Experts of a small language model.
Size: 8 layers, 11M parameters.
Training: 236M tokens, 9678 steps.
Below are experts of layer 5 (counted from 0) of a mixture-of-experts language model. Rows are named gate (a neuron's input weights, with its number), up (a neuron's input weights, with its number), down (a neuron's output weights, with its number) and show model dimensions 0-127. Each number is 500 + 25 x the weight over its row's rms, rounded and kept within 0 to 999. Numbers have three digits each.
Before each expert's rows: "gets" lists some tokens that make up at least twice as much of what it gets as of all text; "mostly gets" lists some tokens that are sent to it at least half of the time. This comes from a sample of Wikipedia text that the model never trained on. Tokens count by the router's weight.

# expert 19
gets: " as", " that", " where", " The", " when", " Pr"
mostly gets: " as", " where", " Pr", " gr", " However,", " if"
gate1:472520499487492526573470557490516441537524489480480518505491504509507512479501486494505507485485534496509481538537542451485529492486513553494472493529484438513484476510457478485501483531471509507501501524509482516450502527511531493519508509520471472485498499473486456521477465505503478534518528504538494531505464483489473482537479492465518468472481473488507483526481524477456506553493
up1:519460513479500477489518475498471591464495484527521499454524508455515505539528503454521527518529499469480519461498511533525500474472476460488480497526489522502552511452500529552505510485513503494492488505457528494529493475487494523457514515510505503506492464542469507466499496552501498485469483496496509507481544519499530501482508478484492497538494520558485499482473497546521498467505
down1:475510529530467487520492484499483459499491509489517551468498505460515500501481547515520472488522547523450506516504492537493476497510500459492483482516474506478540490542451503539511497508523495522468524526512464514471472515520493451494471482524484536480515520465505495517501450576470485509474496465546540555499487522462495528496514498455491487495475486532499488519504481466492501528497

# expert 24
gets: ",", "s,", "e,", "a,", "),", "es,"
mostly gets: ",", "e,", "s,", "a,", "),", "er,"
gate1:489450524538498467518466460527492518521476506496493492530493480489503462523475476546520542481488515493526538502529507481504501470460516471520503483481515529480517466486431473474460559499544508528499476496448464516524525531521499513490476543482500507534515466500472502506524472504504488493472535539513484513516490475479477495502494509501495452475449500498511534490513516553518463500477
up1:518492485516462518522533523509539544467502444487460508458495516516535506536463504537507533493537483464484517527496495481522530519472507481492514485493476445483485464487498492490509539502540509512521457496442490506522509443544506495516495497497449511533521470514466555504496498498501497501469482480472523476522506500480504521527487524494515446464524481487520542522469470511502501468522
down1:495543473472509526520485558519514532506501525495500476518481497528475530464480512502497470550489467528492518522458516471534444474477523495518498494474486504505524546497470598487489503501521517463461525484507521540478477512495531502492556477465502507475491459527484529521493529515475526504493519512527495482482466503511501520472490458480489448465492505492474507474498512494482496477501

# expert 38
gets: " |", " 0", ")", " ", "%", "°N"
mostly gets: "°W", "°N", "==B", "°E", " JPL", "9%"
gate1:478470521461468533474511468491470507517501497466524491512525475484489477532532505529527553503511542477522558481522524472479470513435504479499501497484505480496530476473478504474487448500543496503543498497479518495527508532514518504495528508468500531532532475508479467528480507492508548508488524506506492514526529495485462492478494457551506470505482489451529526515528504514484448463538
up1:506472514489467513474522473537474496488460531456496489507534520484474490533526488515520530494475486456463497513456494492474529536467509518509539494496497532473532471477534484467531500505523508516509477494475530522486520489531502541450504542470523504526486481523500489477473492488526477459515539486486481518535500490534486537465540506505484457527472456473500511548535465506532477466518
down1:461479493451520469459484432506494487525498489514511504526509448550493468509502557560484544506504503468477534501531518525515510544497519531526539484491479511488539482491504459505504523495493504472502472504570477515496527477488471507513507493552486483501496479512513525522488496515514490509507457518499461504509496478481524536499481450480488464468549510499486478495501480502529539501521

# expert 16
gets: " the", " The", "'s", " his", "The", " its"
mostly gets: " the", " The", " his", "'s", "The", " its"
gate1:483470507514470486525514556478477482508507468494474481483524476509509528520502480502526530501495561502494523528478480481580529492487456473470508471498470524479483519444495519516497528560463519493527500562500521504474526504499524485471481516545492527532454514533490497465536483483489529491501507463501496507484497486480538463480473473528501509497510506544532520467485505516483473507512
up1:504468516517470474515503528503485479559495529550477476519517498467491522513490486506527501502488532511486507483491494487541492533498487503494481488537471513513468471496535503527496523506465566481482502567481496526517563501467528516505485560525521503488523496543498497524494495475492492554495538502463465530532490466509501493495529496489484480528551495518481516509468475534499463549470
down1:518461467489483510508487500499483501509509499512518506507467456479542517501486487484498489503486537439495528530521509510469508484456489509507484483522449556474519511499468499496497470537460520499488537512463491521523506526500480520471508495500490508500522493499533483499489525459502509518511505481508521502546508462506521511496526526508433462467467437504557551517490471482466441474543

# expert 12
gets: "\n", " 199", " 198", " 197", " 193", " 194"
mostly gets: "\n", " 202", " 193", " 194", " 198", " 196"
gate1:442500517455450513523489499469495515514495466479503501503526501480498512500529470486484493503483507480505550519454455506501491472482476478456522465490453509475485487502458484500482511530507466462535510503507498449479488518521524467559512456485505499516492479463508490487483512510485519523517480495548503496489533528472479493476490437485459520468475568478539528487511520508491506521524
up1:474529554486503510502517466522527550478521512513530510479489465495471521515453527526516524523481530532512489506516495478532521461524474478497466505486533480522516518460524518494484493445467478510523487479480533539519520510537473469454518523471530500509511484498490458528514526476492520464459515510452530481549500476480541468492523512470524530516467514520493519478477514521487466492523
down1:489464502507472508508463486470503460487521488462507514500489536491522510507503530512470531501469443476454503496531508478484549449472495523477469496535477523486487505525484462503511472533462513542504487482461448504480490495492513529506547459499543483474529454507502526554459486537504476531480504513482515481493523484487505510532474482533501474516513536499441497460519507525510490521495